From a checkpoint of a small mixture-of-experts model trained on Wikipedia: 579M tokens.
Below are experts of layer 8 (counted from 0) of a mixture-of-experts language model. Rows are named router (the router's row for the expert), gate (a neuron's input weights, with its number), up (a neuron's input weights, with its number) and show model dimensions 384-447. Each number is 50 + 15 x the weight over its row's rms, rounded and kept within 0 to 99.
After each expert's rows: a language model's description of what the expert responds to. This comes from a sample of Wikipedia text that the model never trained on.

# expert 19
router:33 43 36 38 71 31 74 38 49 65 46 60 50 36 36 47 34 54 38 52 70 47 16 56 48 56 44 42 67 71 34 48 47 63 38 19 77 67 53 54 55 71 70 39 07 59 52 32 36 36 75 31 43 37 64 74 23 61 62 59 48 41 32 48
gate1:41 23 74 51 57 37 48 44 49 46 66 51 54 26 40 50 76 54 85 32 65 41 71 53 48 29 36 68 22 53 26 67 51 63 59 30 74 63 27 47 66 78 62 39 62 31 64 33 73 44 54 79 58 51 36 40 52 45 59 74 64 67 41 46
up1:37 00 41 22 49 33 51 69 58 60 75 74 49 48 73 53 29 32 78 27 45 62 46 64 43 47 73 60 73 51 75 61 56 66 19 51 70 44 53 54 36 67 22 58 69 55 38 65 52 64 51 20 65 70 36 45 20 60 43 46 68 41 45 58
gate2:39 47 70 43 54 49 49 53 59 49 46 67 56 48 58 40 56 51 53 35 75 72 48 28 36 50 35 46 60 07 44 58 55 30 51 50 38 95 86 66 68 31 42 64 29 55 50 57 43 28 64 50 65 42 74 58 48 52 24 55 64 33 38 26
up2:59 40 62 50 92 69 32 62 62 53 43 39 78 63 53 61 72 57 57 46 58 62 40 39 52 50 33 52 33 73 42 47 84 43 51 55 40 74 61 49 51 33 75 56 36 50 77 49 20 32 74 32 44 64 55 67 47 30 22 53 35 38 71 42
What it handles: Time words and spaced prepositions. Time nouns like summer, year, days, month, and month names after in, on, In, plus trailing-space prepositions before dates.

# expert 3
router:46 56 60 30 41 61 77 54 73 59 59 53 42 46 31 62 45 48 47 37 58 51 19 59 56 52 39 61 42 61 60 54 51 63 46 52 50 71 80 38 26 75 47 72 47 55 49 74 84 50 35 53 37 64 77 45 41 76 50 61 63 53 33 58
gate1:33 33 53 60 63 59 45 43 46 56 61 64 44 45 54 51 58 51 66 42 53 27 43 67 31 69 58 61 82 33 29 54 47 41 28 47 35 55 21 41 63 64 50 64 49 51 83 29 44 58 52 76 56 50 37 66 65 57 48 76 61 34 75 33
up1:40 75 58 19 60 37 28 15 84 57 68 44 12 41 61 66 43 75 45 53 53 39 51 18 44 69 48 48 54 49 66 66 80 56 73 46 42 34 24 56 57 48 38 64 19 59 82 25 25 48 66 61 43 31 49 44 57 42 66 40 70 51 52 62
gate2:53 36 34 62 51 46 52 61 44 41 52 51 55 49 66 38 37 72 60 12 67 29 33 45 64 49 56 66 06 31 39 23 63 53 38 64 80 33 28 24 51 63 24 45 48 33 37 42 80 70 45 42 32 35 58 48 36 59 37 73 52 33 49 48
up2:29 71 24 84 69 43 71 50 57 80 21 61 62 07 63 51 56 73 43 61 59 15 51 36 58 58 51 72 25 69 77 31 36 72 15 37 57 54 74 72 37 63 51 44 67 63 24 62 39 47 42 34 39 80 45 68 36 28 58 48 55 58 56 57
What it handles: Mid-word syllable fragments. Short middle pieces of words, often m/n syllables like im, um, em, in animation and etymology, plus words such as class, complex, total.

# expert 2
router:58 35 49 47 65 48 51 25 55 62 18 67 59 62 46 35 63 59 73 49 42 59 30 53 37 38 59 46 65 64 49 40 39 49 53 09 57 61 73 53 54 62 49 62 48 66 45 48 45 42 36 34 61 29 50 51 23 91 36 48 42 29 32 62
gate1:38 35 46 36 56 37 52 56 50 44 32 51 21 76 45 64 59 22 47 64 17 50 64 48 52 48 51 52 54 26 49 56 64 37 33 21 62 78 36 44 58 57 42 35 45 50 55 55 17 60 47 33 54 83 62 65 36 75 53 34 52 33 69 44
up1:61 45 54 28 40 65 44 45 76 41 44 53 52 55 39 70 32 75 85 64 45 41 44 69 46 55 49 52 65 62 30 36 62 44 52 85 61 30 91 46 74 45 32 64 58 43 58 48 66 79 51 59 32 41 39 42 38 89 69 43 43 69 49 06
gate2:53 29 32 39 62 69 46 61 47 67 37 28 86 62 51 38 39 63 30 85 45 61 64 37 58 49 69 59 51 39 45 35 71 57 51 58 57 60 31 71 11 40 39 36 59 28 50 43 69 28 51 56 30 44 34 53 42 30 59 25 49 54 79 28
up2:55 26 29 28 66 65 32 79 63 45 61 44 57 73 45 46 53 59 55 73 54 56 37 47 42 43 40 56 43 28 29 58 39 62 44 44 55 47 45 35 51 47 37 42 44 31 48 53 30 56 57 37 50 61 25 61 39 17 61 57 65 24 66 36
What it handles: Common nouns for works. Common nouns after the or a possessive, especially creative works and things, such as film, album, book, song, artworks, windows.

# expert 13
router:48 85 57 67 59 52 55 35 46 72 47 65 45 28 22 60 47 43 51 52 52 43 34 41 59 55 53 30 38 61 44 42 55 51 44 25 51 60 58 66 54 64 73 21 00 59 40 58 45 50 44 42 52 19 28 66 48 58 64 45 56 60 37 45
gate1:33 42 47 50 40 57 59 43 62 67 60 60 35 73 65 43 57 52 49 58 46 60 45 54 28 62 35 52 31 22 61 61 54 44 62 44 52 39 50 65 44 58 76 60 40 33 55 54 56 32 41 24 36 64 63 53 69 63 57 80 77 59 41 17
up1:46 67 53 53 63 50 39 47 40 45 42 49 59 40 44 50 47 37 66 54 86 38 63 18 58 45 54 40 52 58 45 50 39 62 53 67 69 71 32 43 68 47 17 44 35 60 61 30 28 69 41 43 56 37 34 46 24 57 62 48 23 51 79 58
gate2:63 31 59 71 80 28 24 55 69 33 40 46 36 76 53 41 36 48 66 40 47 81 50 19 38 30 38 48 53 26 35 52 39 65 54 40 53 02 27 29 52 64 55 34 63 56 48 45 36 53 58 57 51 41 56 35 67 42 28 58 54 68 54 41
up2:55 51 68 36 49 37 85 38 49 78 37 56 68 54 64 54 86 71 71 46 43 46 33 44 36 75 40 50 55 55 45 27 57 34 40 73 68 66 73 38 50 37 47 72 55 30 60 54 95 65 73 66 34 77 64 68 52 52 45 34 55 51 64 65
What it handles: Table pipes and mid-word pieces. Table cell pipes and numbers, plus inner pieces of compound names and words like st in Springsteen, Morgenstern, kickstarted.

# expert 7
router:76 79 57 62 44 36 87 53 52 64 65 67 59 48 56 43 41 62 50 36 50 26 38 46 56 16 73 81 50 50 37 55 42 53 38 66 68 67 67 42 20 77 52 63 26 63 59 49 51 61 43 62 51 27 65 58 62 53 43 53 54 31 62 47
gate1:40 40 46 27 44 45 63 46 68 48 65 47 53 51 80 37 53 42 62 45 68 40 23 46 68 44 65 49 37 48 38 51 35 10 44 45 70 60 63 49 61 70 41 37 48 50 44 37 47 48 39 55 56 30 56 55 88 36 64 78 55 48 44 31
up1:50 65 51 52 29 53 52 37 60 63 56 55 37 47 65 40 56 64 82 51 47 15 76 38 74 55 37 62 53 72 40 65 50 31 50 48 75 66 40 65 57 68 53 44 26 28 30 37 37 43 17 58 37 62 43 63 49 40 58 73 42 52 51 31
gate2:51 49 42 53 37 76 80 41 73 56 67 65 52 51 48 67 57 51 23 54 54 46 53 50 16 46 30 76 53 67 56 44 19 68 29 64 84 33 56 49 25 63 76 64 53 60 58 43 60 67 54 51 49 40 60 49 58 19 43 09 64 23 57 40
up2:56 53 65 65 81 27 69 65 38 65 44 44 51 65 51 33 79 56 55 78 36 36 68 79 96 45 49 76 89 59 44 28 54 58 10 50 34 52 34 35 52 30 46 63 35 79 62 59 21 50 54 48 60 29 53 35 85 44 44 55 47 40 59 74
What it handles: Conjunctions and leading digits. Coordinating and, or, & (often fused as s and, ing and), plus the first digit of years, coordinates and table numbers.

# expert 22
router:63 67 44 61 61 68 53 49 53 63 46 65 51 65 42 45 57 48 40 26 46 35 64 49 12 40 45 32 58 46 64 58 55 48 44 04 51 64 31 51 36 31 60 47 28 75 42 49 41 64 58 45 62 40 43 59 46 55 77 59 51 46 24 46
gate1:46 55 32 54 60 41 50 68 61 57 24 61 19 59 34 45 33 61 53 70 49 88 36 49 19 52 48 51 43 61 26 35 49 56 39 50 71 59 56 41 87 72 56 50 46 33 78 37 47 41 65 31 44 39 55 58 32 51 47 78 34 33 75 52
up1:54 57 07 46 59 57 55 78 11 34 46 45 38 63 50 48 46 60 42 32 56 53 44 48 32 42 46 38 45 62 13 27 74 63 49 52 51 72 74 53 63 43 57 43 58 65 24 34 62 78 61 61 70 42 22 74 41 28 43 58 41 83 48 47
gate2:43 48 51 64 84 48 49 44 37 54 44 56 49 45 49 49 56 50 60 21 78 37 45 37 48 22 62 56 52 70 37 56 49 51 40 52 53 28 33 57 36 66 53 41 63 45 49 48 38 15 45 43 38 43 63 15 29 22 64 59 69 42 44 73
up2:53 45 67 65 64 18 58 62 69 38 62 47 53 51 52 62 55 50 63 30 74 38 51 45 34 51 37 69 64 51 52 33 46 67 66 56 44 52 24 48 67 62 84 37 58 40 44 40 59 60 48 46 51 46 40 67 30 41 54 52 63 81 58 58
What it handles: Inner pieces of foreign names. Word pieces inside unusual foreign names, especially around k, ch, kh, ag: Ghatotkacha, Panagiotis, Bashkuev, Oaklake.

# expert 20
router:48 70 60 36 37 27 61 23 58 74 59 92 19 52 42 69 68 31 27 59 50 56 33 43 53 39 34 43 68 73 35 59 30 39 48 61 68 45 53 53 46 63 67 52 39 51 66 52 61 33 55 57 53 26 74 51 62 47 39 53 46 41 44 37
gate1:40 36 43 65 76 11 42 75 39 45 68 51 49 56 55 78 63 82 32 35 45 58 56 42 37 50 49 67 36 47 82 31 05 49 69 68 39 55 37 62 22 37 54 34 67 16 55 67 44 23 39 43 55 65 43 42 58 60 51 69 48 64 60 48
up1:36 49 51 41 83 44 71 39 37 53 60 65 23 97 32 48 36 50 55 31 52 91 61 54 29 28 50 66 51 45 32 49 52 46 47 63 31 45 47 32 39 63 52 19 72 72 56 44 58 43 61 33 47 36 51 35 55 36 53 66 53 59 48 35
gate2:66 56 66 30 40 68 64 70 44 40 68 32 28 19 66 81 66 63 44 70 68 47 56 68 43 55 45 57 60 55 47 63 44 57 51 49 35 31 47 62 60 66 65 47 54 28 37 46 59 34 44 38 38 61 66 75 40 62 42 63 44 43 72 51
up2:35 46 52 47 32 66 37 67 43 42 44 31 36 29 41 70 68 61 43 24 43 40 57 44 40 38 33 89 68 34 58 76 28 35 38 67 39 35 56 62 42 47 57 49 49 58 51 51 45 61 70 24 21 47 59 52 61 45 38 46 75 52 68 22
What it handles: Table cells and nouns. Empty table cells and markdown table dividers, plus abstract nouns and endings like business, design, production, owned, and -ing.

# expert 9
router:41 78 47 58 60 48 38 57 48 49 23 59 43 58 34 69 65 51 37 35 49 24 38 34 42 74 64 62 71 49 28 39 25 40 54 28 73 57 55 30 53 40 49 69 56 52 44 42 33 44 53 67 68 48 48 62 17 68 17 48 55 37 32 42
gate1:42 56 32 60 64 41 39 54 20 52 61 55 39 30 59 65 57 66 32 68 48 46 53 40 46 34 40 50 32 65 35 73 50 52 48 30 29 55 48 54 38 32 64 61 38 48 46 50 38 17 88 08 60 38 71 35 67 59 54 26 69 68 51 60
up1:66 58 57 73 59 79 50 53 53 48 35 48 77 64 52 56 68 19 75 63 53 29 54 54 53 55 64 48 40 52 60 58 74 69 36 36 48 26 16 52 25 35 55 35 70 57 42 33 43 52 27 64 64 53 52 45 46 43 34 61 56 33 64 50
gate2:55 66 50 39 31 46 46 45 66 57 58 28 44 32 46 51 41 65 53 19 52 48 46 22 41 47 34 69 09 60 38 22 37 50 64 20 41 30 49 25 62 47 52 53 30 79 71 71 39 52 57 22 61 51 52 20 40 61 58 37 46 46 79 69
up2:57 71 34 73 60 60 33 48 45 27 40 36 47 45 22 29 41 70 63 32 42 45 36 43 42 65 51 23 61 47 77 56 36 34 24 36 70 69 75 37 35 35 53 14 73 73 81 41 47 46 47 54 66 67 55 22 53 60 80 47 37 53 28 58
What it handles: Sports teams and terms. Team names, positions and sports words in sports articles and tables, such as Falcons, Capitals, Cup, football, league, Midfielder.

# expert 21
router:13 60 59 48 54 56 38 44 48 64 44 66 45 52 38 60 54 22 80 54 82 52 32 35 54 70 48 70 51 52 30 52 31 41 11 42 76 61 58 46 58 49 52 37 30 54 41 16 36 44 69 50 48 26 50 76 55 83 28 66 72 43 52 35
gate1:63 45 48 69 28 62 68 68 40 41 42 29 18 52 47 61 41 68 30 34 55 54 91 34 59 46 93 42 52 58 48 36 62 25 48 60 55 24 51 61 55 46 58 37 65 18 42 44 70 36 47 52 65 42 49 33 60 29 40 53 45 57 42 53
up1:23 69 48 65 30 38 42 60 49 43 63 43 76 68 70 52 34 36 89 61 62 55 36 41 56 59 34 61 64 50 81 61 48 80 51 36 42 41 33 69 66 60 45 48 70 46 57 59 46 68 78 28 43 47 68 59 49 77 52 83 61 42 64 25
gate2:74 41 54 40 63 80 29 62 46 51 35 46 75 41 66 20 52 37 57 68 71 39 50 27 37 63 61 24 45 30 53 52 76 66 49 46 33 74 69 50 41 46 70 17 49 60 57 48 36 36 26 51 43 58 57 32 52 77 93 21 44 69 35 59
up2:59 53 60 43 67 46 48 64 60 35 38 49 28 41 35 42 16 39 60 46 63 13 55 69 45 42 63 27 67 44 20 28 43 44 74 61 29 60 41 48 48 59 69 40 39 37 47 43 65 15 19 61 71 62 27 63 26 65 46 71 37 48 65 52
What it handles: Word-initial capitals. First letter of a word after a list dash, parenthesis or pipe, mostly capital C, P, M, as in Published, OCLC, Mission.

# expert 31
router:43 23 34 55 36 41 48 38 52 64 42 79 63 36 37 62 24 64 47 54 64 29 42 53 57 64 53 50 62 55 55 54 36 44 68 49 65 71 30 57 40 69 67 32 56 60 57 66 71 37 70 75 42 30 74 43 17 84 41 23 56 56 44 51
gate0:55 46 57 44 39 56 49 49 27 55 58 24 73 16 39 29 59 51 53 65 42 26 59 26 65 59 46 47 56 47 38 45 48 34 57 52 59 46 65 54 80 49 46 39 42 38 74 31 58 53 36 47 38 33 34 59 37 44 61 61 23 77 81 68
up0:43 29 63 86 48 35 84 41 59 87 58 46 62 58 41 51 39 41 45 62 21 60 49 54 54 78 83 43 68 58 23 60 65 35 32 37 37 48 61 67 48 46 53 16 62 49 67 62 72 39 38 61 72 42 28 76 34 56 58 56 65 52 46 42
gate1:66 70 48 40 61 59 67 69 35 46 33 21 69 15 49 57 30 65 28 43 36 39 62 63 81 65 61 61 58 58 74 30 49 57 68 62 49 37 48 40 43 57 70 40 43 41 29 48 26 62 58 58 50 43 44 47 27 32 32 41 70 66 59 78
up1:73 38 71 60 68 44 42 63 56 39 45 43 35 71 54 41 37 36 56 49 52 39 19 47 32 59 69 39 42 53 50 63 31 52 41 52 43 50 40 22 48 63 51 74 38 32 80 49 59 56 38 62 84 64 64 46 54 35 75 38 26 40 39 53
What it handles: Determiners and possessives. Articles and possessive determiners like a, the, his, her, their, another, plus pieces after P in Pulitzer.

# expert 6
router:44 53 66 31 52 53 55 37 49 64 45 92 45 45 46 54 18 35 55 28 74 26 27 39 17 35 67 53 49 56 42 52 29 42 37 64 46 47 47 43 39 46 50 27 45 37 45 62 27 36 31 77 56 40 52 50 42 60 26 64 35 44 67 48
gate1:55 41 60 42 58 63 35 39 54 65 44 67 65 68 51 38 38 50 43 62 85 46 62 53 36 58 15 53 27 41 53 57 58 35 12 56 57 65 63 34 53 52 44 27 36 61 98 59 46 33 33 73 59 46 56 31 51 60 49 30 53 64 38 49
up1:67 61 52 71 66 71 30 42 37 69 45 48 76 40 31 54 60 57 48 32 52 55 28 55 19 50 56 46 83 81 63 56 41 28 27 71 47 44 65 49 72 64 69 67 73 45 60 48 59 53 50 54 47 52 46 55 54 56 53 31 37 48 56 56
gate2:71 41 42 50 56 53 01 42 41 57 47 45 50 70 63 63 68 27 51 56 27 46 50 61 49 59 55 41 35 60 60 70 54 51 33 85 43 44 57 34 69 38 50 43 67 40 40 45 74 51 50 76 62 51 58 55 28 64 38 44 50 51 77 43
up2:52 61 63 49 58 42 44 57 29 38 60 51 47 53 47 50 60 57 52 58 41 64 30 49 51 66 71 59 53 46 24 51 49 61 37 54 59 29 49 60 23 26 42 40 36 56 45 27 56 60 79 40 54 66 53 49 57 74 18 25 52 34 49 33
What it handles: Numbers and digits. Digits and numbers in years, table cells, scores and measurements, such as the 2 of 2005, 37th, and 6–4.

# expert 0
router:34 59 62 55 64 38 53 18 57 73 30 50 43 39 35 53 44 38 34 08 54 28 42 47 48 44 85 72 60 59 26 54 43 43 47 32 58 61 53 53 55 55 68 46 44 60 41 45 56 43 36 44 29 32 55 50 50 44 38 23 15 49 39 63
gate1:44 52 43 61 65 37 57 80 52 40 44 33 41 66 13 48 59 44 35 59 35 22 55 41 28 39 35 70 57 64 43 31 48 73 22 56 42 39 50 60 48 45 38 50 62 21 66 37 47 40 47 92 69 45 23 78 29 39 18 37 33 49 66 34
up1:40 32 68 38 44 48 59 66 25 24 45 33 30 57 49 51 57 41 53 52 72 75 48 36 40 64 45 44 02 41 46 43 34 43 52 61 44 71 68 13 58 51 33 46 56 45 47 33 30 27 54 43 66 52 45 61 82 51 35 68 44 28 62 52
gate2:54 52 38 42 50 47 43 49 84 45 47 79 50 37 38 42 72 50 60 61 38 51 49 62 29 34 51 56 32 41 36 30 53 34 53 46 33 53 52 31 74 83 30 59 39 29 31 56 30 46 52 42 30 18 20 40 70 44 58 44 67 49 54 61
up2:54 36 39 45 74 57 57 48 49 52 39 00 46 30 67 34 55 56 49 86 43 52 55 55 41 29 74 60 68 27 54 55 76 83 71 76 52 43 45 43 57 59 50 37 65 33 42 46 59 30 71 25 58 50 62 63 72 66 62 49 34 46 45 54
What it handles: Verbs and prepositions. Main verbs and prepositions that come right after a subject or verb in prose, such as wrote, brought, under, through, due to, by the.

# expert 16
router:23 67 66 60 30 53 51 16 60 52 43 26 37 33 51 58 47 29 56 47 28 50 32 50 52 44 49 52 35 70 45 73 40 28 42 42 76 75 59 37 52 60 54 37 30 51 31 56 73 52 62 57 46 58 46 52 52 69 64 42 23 65 37 58
gate1:54 43 66 70 44 61 18 61 32 53 50 48 48 53 38 67 36 42 46 37 70 20 36 56 74 38 28 67 38 67 78 32 61 75 44 63 49 36 55 74 46 65 50 53 70 33 58 47 49 45 58 36 56 43 40 48 75 52 47 49 30 54 65 70
up1:57 48 88 46 52 58 56 52 60 71 66 66 81 44 58 72 38 41 47 59 29 59 55 79 35 45 83 60 35 66 20 66 76 64 30 52 71 58 55 47 58 40 49 64 50 51 48 43 61 49 53 30 55 71 65 68 48 58 41 58 57 65 49 40
gate2:39 52 54 51 60 50 68 64 46 61 49 37 49 51 44 49 54 61 48 51 33 66 67 77 28 67 42 56 55 42 47 52 61 51 47 39 54 90 44 64 70 55 60 63 49 33 49 52 75 61 45 36 72 42 46 48 61 79 44 48 37 71 73 90
up2:58 49 55 63 61 46 60 79 67 25 56 20 44 47 67 39 40 71 50 68 54 38 37 45 70 51 31 70 59 54 59 65 64 71 42 22 05 39 29 54 60 34 61 34 52 71 53 49 51 55 46 41 69 40 99 41 58 33 57 07 47 46 29 72
What it handles: Units, coordinates, model codes. Measurement units and coordinate suffixes (km, kg, °W, km^2) and digits or letters in model numbers like 707-138B, Boeing 757.

# expert 1
router:35 57 48 56 53 51 53 37 77 66 62 63 56 48 42 64 43 34 38 52 35 49 36 39 47 05 58 64 67 63 46 41 46 35 52 37 47 69 50 52 59 67 55 19 41 43 33 46 17 31 36 58 60 25 38 64 67 51 34 54 39 16 61 54
gate1:46 50 99 26 59 55 43 37 46 64 59 55 49 50 62 41 62 67 21 48 48 51 41 15 29 61 10 78 44 51 45 57 24 43 60 53 56 47 85 28 53 40 50 30 36 73 35 29 63 68 47 51 53 67 49 73 67 34 34 23 44 38 38 39
up1:50 21 84 20 54 52 53 44 50 54 77 25 59 67 54 44 44 29 33 26 50 55 57 36 44 39 43 73 60 57 40 64 24 59 67 54 42 66 58 13 57 44 76 63 43 55 15 68 70 70 69 77 61 44 46 75 51 43 50 49 51 38 45 36
gate2:19 65 83 32 33 46 45 54 60 45 49 33 74 59 25 48 38 33 59 66 45 71 36 45 51 71 41 44 26 54 58 33 31 58 42 51 61 49 32 48 66 47 62 57 36 45 69 49 52 64 51 59 71 47 69 49 64 78 72 34 52 52 59 40
up2:53 42 70 60 75 68 68 31 46 42 44 64 41 70 49 46 50 00 36 60 49 64 61 43 49 52 53 44 52 26 49 45 36 56 42 46 58 52 70 46 74 22 70 42 69 49 44 55 70 56 37 65 24 50 44 72 49 51 22 30 53 28 43 61
What it handles: Spatial and relational prepositions. Prepositions like in, of, to, at, from after nouns or verbs, often before place names: north of, located in, Professor of.

# expert 28
router:65 45 52 22 45 43 72 64 50 54 37 55 46 19 30 50 57 34 37 40 38 42 63 57 43 34 58 50 65 78 32 61 55 60 45 46 59 47 50 68 48 42 41 46 29 38 38 41 48 17 57 30 57 35 60 42 58 57 31 66 52 53 38 52
gate1:62 67 48 49 25 61 52 41 52 58 70 35 49 24 90 59 59 17 52 27 57 55 32 48 57 50 40 62 72 73 35 39 83 33 55 63 47 48 71 60 48 51 66 45 48 53 16 36 57 56 78 45 77 49 41 59 60 38 36 45 57 28 45 42
up1:82 49 47 49 29 48 39 52 54 52 50 29 30 46 55 52 42 50 55 24 56 50 35 76 74 41 45 63 61 30 62 61 60 57 33 57 55 50 31 38 55 39 45 45 49 16 32 48 46 74 40 61 89 34 43 44 68 50 27 70 54 60 54 36
gate2:45 61 67 60 47 36 39 88 85 58 56 37 82 35 33 44 37 42 56 40 79 43 53 55 43 49 67 43 73 66 48 43 67 49 44 72 43 35 70 53 65 58 71 49 47 60 52 40 53 41 31 32 45 58 63 51 76 48 54 37 59 41 55 48
up2:69 53 56 25 43 33 42 29 29 54 31 50 36 52 63 60 69 62 67 77 53 35 55 59 36 32 63 58 49 60 34 41 60 08 24 13 33 67 51 46 26 42 60 50 64 61 37 53 22 71 70 75 33 47 52 49 61 51 37 49 39 15 34 77
What it handles: Name and surname pieces. Capital initial letters and following pieces of surnames and proper names, such as Zabel, Wise, Goodbehear, Sauter, Roll.

# expert 11
router:15 47 76 44 35 35 56 33 64 79 56 80 44 28 56 66 45 48 47 35 39 52 27 47 54 40 80 81 58 53 52 58 18 30 19 33 69 47 58 55 44 49 65 52 42 66 33 36 22 62 37 34 69 33 85 62 29 68 21 78 57 61 38 32
gate1:45 36 56 27 36 59 69 49 44 43 53 49 27 42 29 20 40 70 72 62 31 50 32 28 57 37 91 47 52 62 41 48 60 36 51 41 38 52 46 58 53 63 33 63 35 32 85 56 70 57 60 49 78 39 46 25 72 40 68 50 58 44 28 55
up1:43 59 59 25 37 32 27 45 71 57 64 40 35 55 37 45 13 38 44 59 64 29 31 68 60 36 62 46 62 52 52 28 58 49 25 45 68 46 26 71 64 51 35 44 46 29 51 35 53 47 39 34 50 65 32 34 49 45 42 25 60 39 12 69
gate2:29 29 52 43 47 41 88 74 55 58 68 55 42 28 44 76 34 66 51 36 80 49 70 61 65 38 55 68 27 45 64 53 73 51 44 51 85 51 37 52 46 49 59 22 39 60 62 68 70 43 76 55 46 35 48 58 36 43 46 63 49 51 26 60
up2:14 38 73 43 57 38 55 39 46 35 77 45 57 26 40 50 52 69 64 60 71 65 58 82 58 42 57 62 20 29 51 41 74 51 33 43 72 52 54 52 49 47 45 48 61 47 57 64 78 56 43 43 41 27 43 61 18 54 23 38 48 37 65 36
What it handles: Mid-word pieces. Inner pieces and prefixes of long Latinate words, such as atten-u-ates, insur-re-ction, est-u-arine, inter, pro, cons.

# expert 17
router:32 71 44 37 62 56 66 24 69 65 46 68 61 45 21 45 47 35 42 63 74 20 35 60 38 54 72 65 75 56 41 72 44 41 38 56 86 42 61 44 40 47 53 52 47 52 44 58 60 64 65 44 50 41 80 64 43 76 44 37 41 48 44 65
gate0:67 40 43 71 69 38 44 77 22 56 41 50 35 26 40 50 41 51 22 43 52 53 44 38 40 35 78 43 63 48 40 60 17 64 52 45 52 45 32 30 50 55 59 47 39 73 43 60 75 57 65 34 45 35 47 45 39 52 57 58 40 26 33 35
up0:43 29 47 28 28 48 35 43 55 26 41 38 68 73 37 49 46 57 54 63 43 52 61 54 62 61 32 65 55 66 58 51 69 63 28 40 51 73 61 62 75 56 50 46 47 32 27 67 22 56 31 69 44 45 71 57 49 64 53 42 43 37 56 53
gate1:31 44 38 53 44 61 36 58 60 24 78 46 79 32 34 48 36 43 58 59 52 38 43 51 28 40 43 40 16 57 65 52 52 55 43 37 64 55 91 66 54 37 46 40 55 39 73 39 44 31 62 58 56 43 27 42 72 83 50 20 52 45 72 44
up1:47 67 66 56 31 46 27 53 68 35 67 40 38 51 79 37 53 25 67 44 74 38 46 36 55 46 34 69 38 43 50 65 69 37 33 40 49 49 63 31 67 46 41 26 41 18 56 55 66 38 63 44 58 53 59 57 47 56 34 34 61 22 37 68
What it handles: Sentence-opening function words. Function words opening a sentence or clause, such as The, However, the, which, that, but, when, often right after a period.

# expert 8
router:55 24 60 58 61 68 48 66 41 56 35 59 50 43 30 75 54 34 42 37 64 40 48 47 64 47 51 36 42 84 46 64 47 45 29 32 74 47 50 75 47 66 49 35 45 47 32 70 50 58 49 64 66 48 50 66 43 79 32 45 51 31 41 66
gate1:57 39 31 61 48 73 39 60 29 41 53 77 62 37 51 62 51 33 59 34 59 62 22 79 48 45 31 52 48 48 58 34 61 42 47 66 50 37 56 56 33 69 61 36 76 68 54 39 42 39 64 25 27 44 29 58 81 67 48 36 39 42 55 35
up1:44 73 39 54 38 35 46 59 49 81 65 49 22 39 46 33 51 69 54 55 60 56 53 48 59 70 55 40 51 49 70 42 54 72 62 69 68 45 73 58 80 45 57 52 53 70 55 37 60 36 63 48 11 27 34 60 46 26 46 57 52 74 58 59
gate2:34 60 45 51 51 52 53 74 38 55 41 57 72 52 54 64 40 51 27 48 65 35 40 41 46 27 37 51 56 55 51 74 58 39 43 49 62 45 28 71 49 70 54 36 47 50 58 43 31 50 25 31 63 62 52 32 64 69 36 27 53 38 20 42
up2:43 39 76 49 58 39 86 62 50 48 52 60 39 56 24 42 44 48 48 73 64 54 78 33 37 61 69 56 51 59 76 32 44 57 32 53 48 39 39 49 60 50 39 51 74 39 45 73 21 51 81 75 51 74 70 85 45 66 11 05 62 63 31 40
What it handles: Personal first names. Given names and name pieces of people and places, such as John, William, George, Christopher, Wesley, and endings like -son or -ley.

# expert 5
router:63 70 67 58 54 55 62 28 61 70 60 69 53 51 49 38 38 49 64 79 62 57 43 37 39 44 42 64 42 58 31 31 48 87 45 64 64 65 42 37 41 60 59 50 51 52 25 16 19 37 50 35 33 35 59 68 63 63 76 39 25 29 42 52
gate1:53 25 32 35 27 46 40 46 48 50 54 63 57 50 53 48 49 54 52 44 78 40 45 76 49 26 59 43 54 57 34 37 57 59 57 63 48 61 40 58 36 60 51 32 45 70 49 45 49 40 51 64 56 42 39 54 45 38 33 54 58 58 49 55
up1:52 43 58 56 62 56 46 53 73 54 50 53 45 60 53 42 25 55 38 48 30 75 41 44 60 57 33 61 44 57 80 62 27 47 21 36 46 36 52 52 67 55 59 63 52 53 39 51 47 52 80 38 49 41 57 32 58 44 95 60 41 44 46 44
gate2:64 49 58 52 26 53 34 27 46 33 44 65 71 71 68 41 58 46 51 34 42 62 44 36 55 45 53 69 38 41 45 54 53 51 10 50 60 69 64 37 64 59 44 54 26 59 28 46 46 73 51 62 32 20 47 46 30 46 53 51 62 39 46 34
up2:56 37 38 45 54 55 58 35 60 34 47 71 39 31 74 34 38 48 71 74 52 52 41 52 42 16 62 52 46 39 41 58 31 37 50 42 60 48 53 44 23 64 32 52 57 56 36 46 29 41 57 30 32 33 62 49 73 57 65 63 73 24 42 55
What it handles: Word-initial fragments. Opening pieces of rare or technical words split into subwords, often in species and science text, such as amph-ib, G-obiodon, synd-rome, frag-ments.

# expert 23
router:25 47 48 51 57 63 32 42 25 34 20 49 45 73 32 71 50 71 32 32 40 49 35 26 44 21 59 72 67 63 57 58 40 36 47 64 45 49 68 63 41 42 66 27 37 32 57 49 56 50 61 64 82 50 50 44 55 80 54 27 27 62 15 39
gate0:33 32 30 45 59 57 74 28 48 72 53 44 74 77 55 33 34 21 49 52 23 72 68 57 53 42 32 90 34 60 56 66 71 45 77 59 86 28 69 28 57 63 43 29 62 63 58 32 29 57 19 40 66 57 42 40 46 62 17 56 35 67 54 53
up0:74 19 40 68 48 53 43 41 60 48 45 32 95 28 30 47 61 31 44 69 42 91 61 48 50 30 54 50 49 40 62 49 74 72 63 63 53 71 55 27 41 55 37 32 83 36 64 51 21 38 26 46 76 57 27 58 22 50 29 41 29 54 18 38
gate1:25 38 41 39 59 44 47 47 56 59 31 54 38 44 47 50 72 64 68 46 47 61 52 51 71 59 62 42 27 36 68 56 51 45 75 14 41 38 31 68 57 27 41 73 63 44 20 55 34 72 52 57 37 76 46 19 64 49 47 49 77 72 64 47
up1:90 28 42 57 54 48 30 25 65 46 38 57 44 61 73 43 56 52 43 48 26 62 48 24 40 36 78 49 53 47 74 49 50 42 70 57 58 61 45 58 57 31 29 63 37 55 67 69 60 30 51 60 48 37 51 76 29 48 43 43 40 56 40 57
What it handles: Dashes and coordinates. En dashes in year and score ranges, table pipes, coordinate symbols like degrees and minutes, and stray f pieces in place names.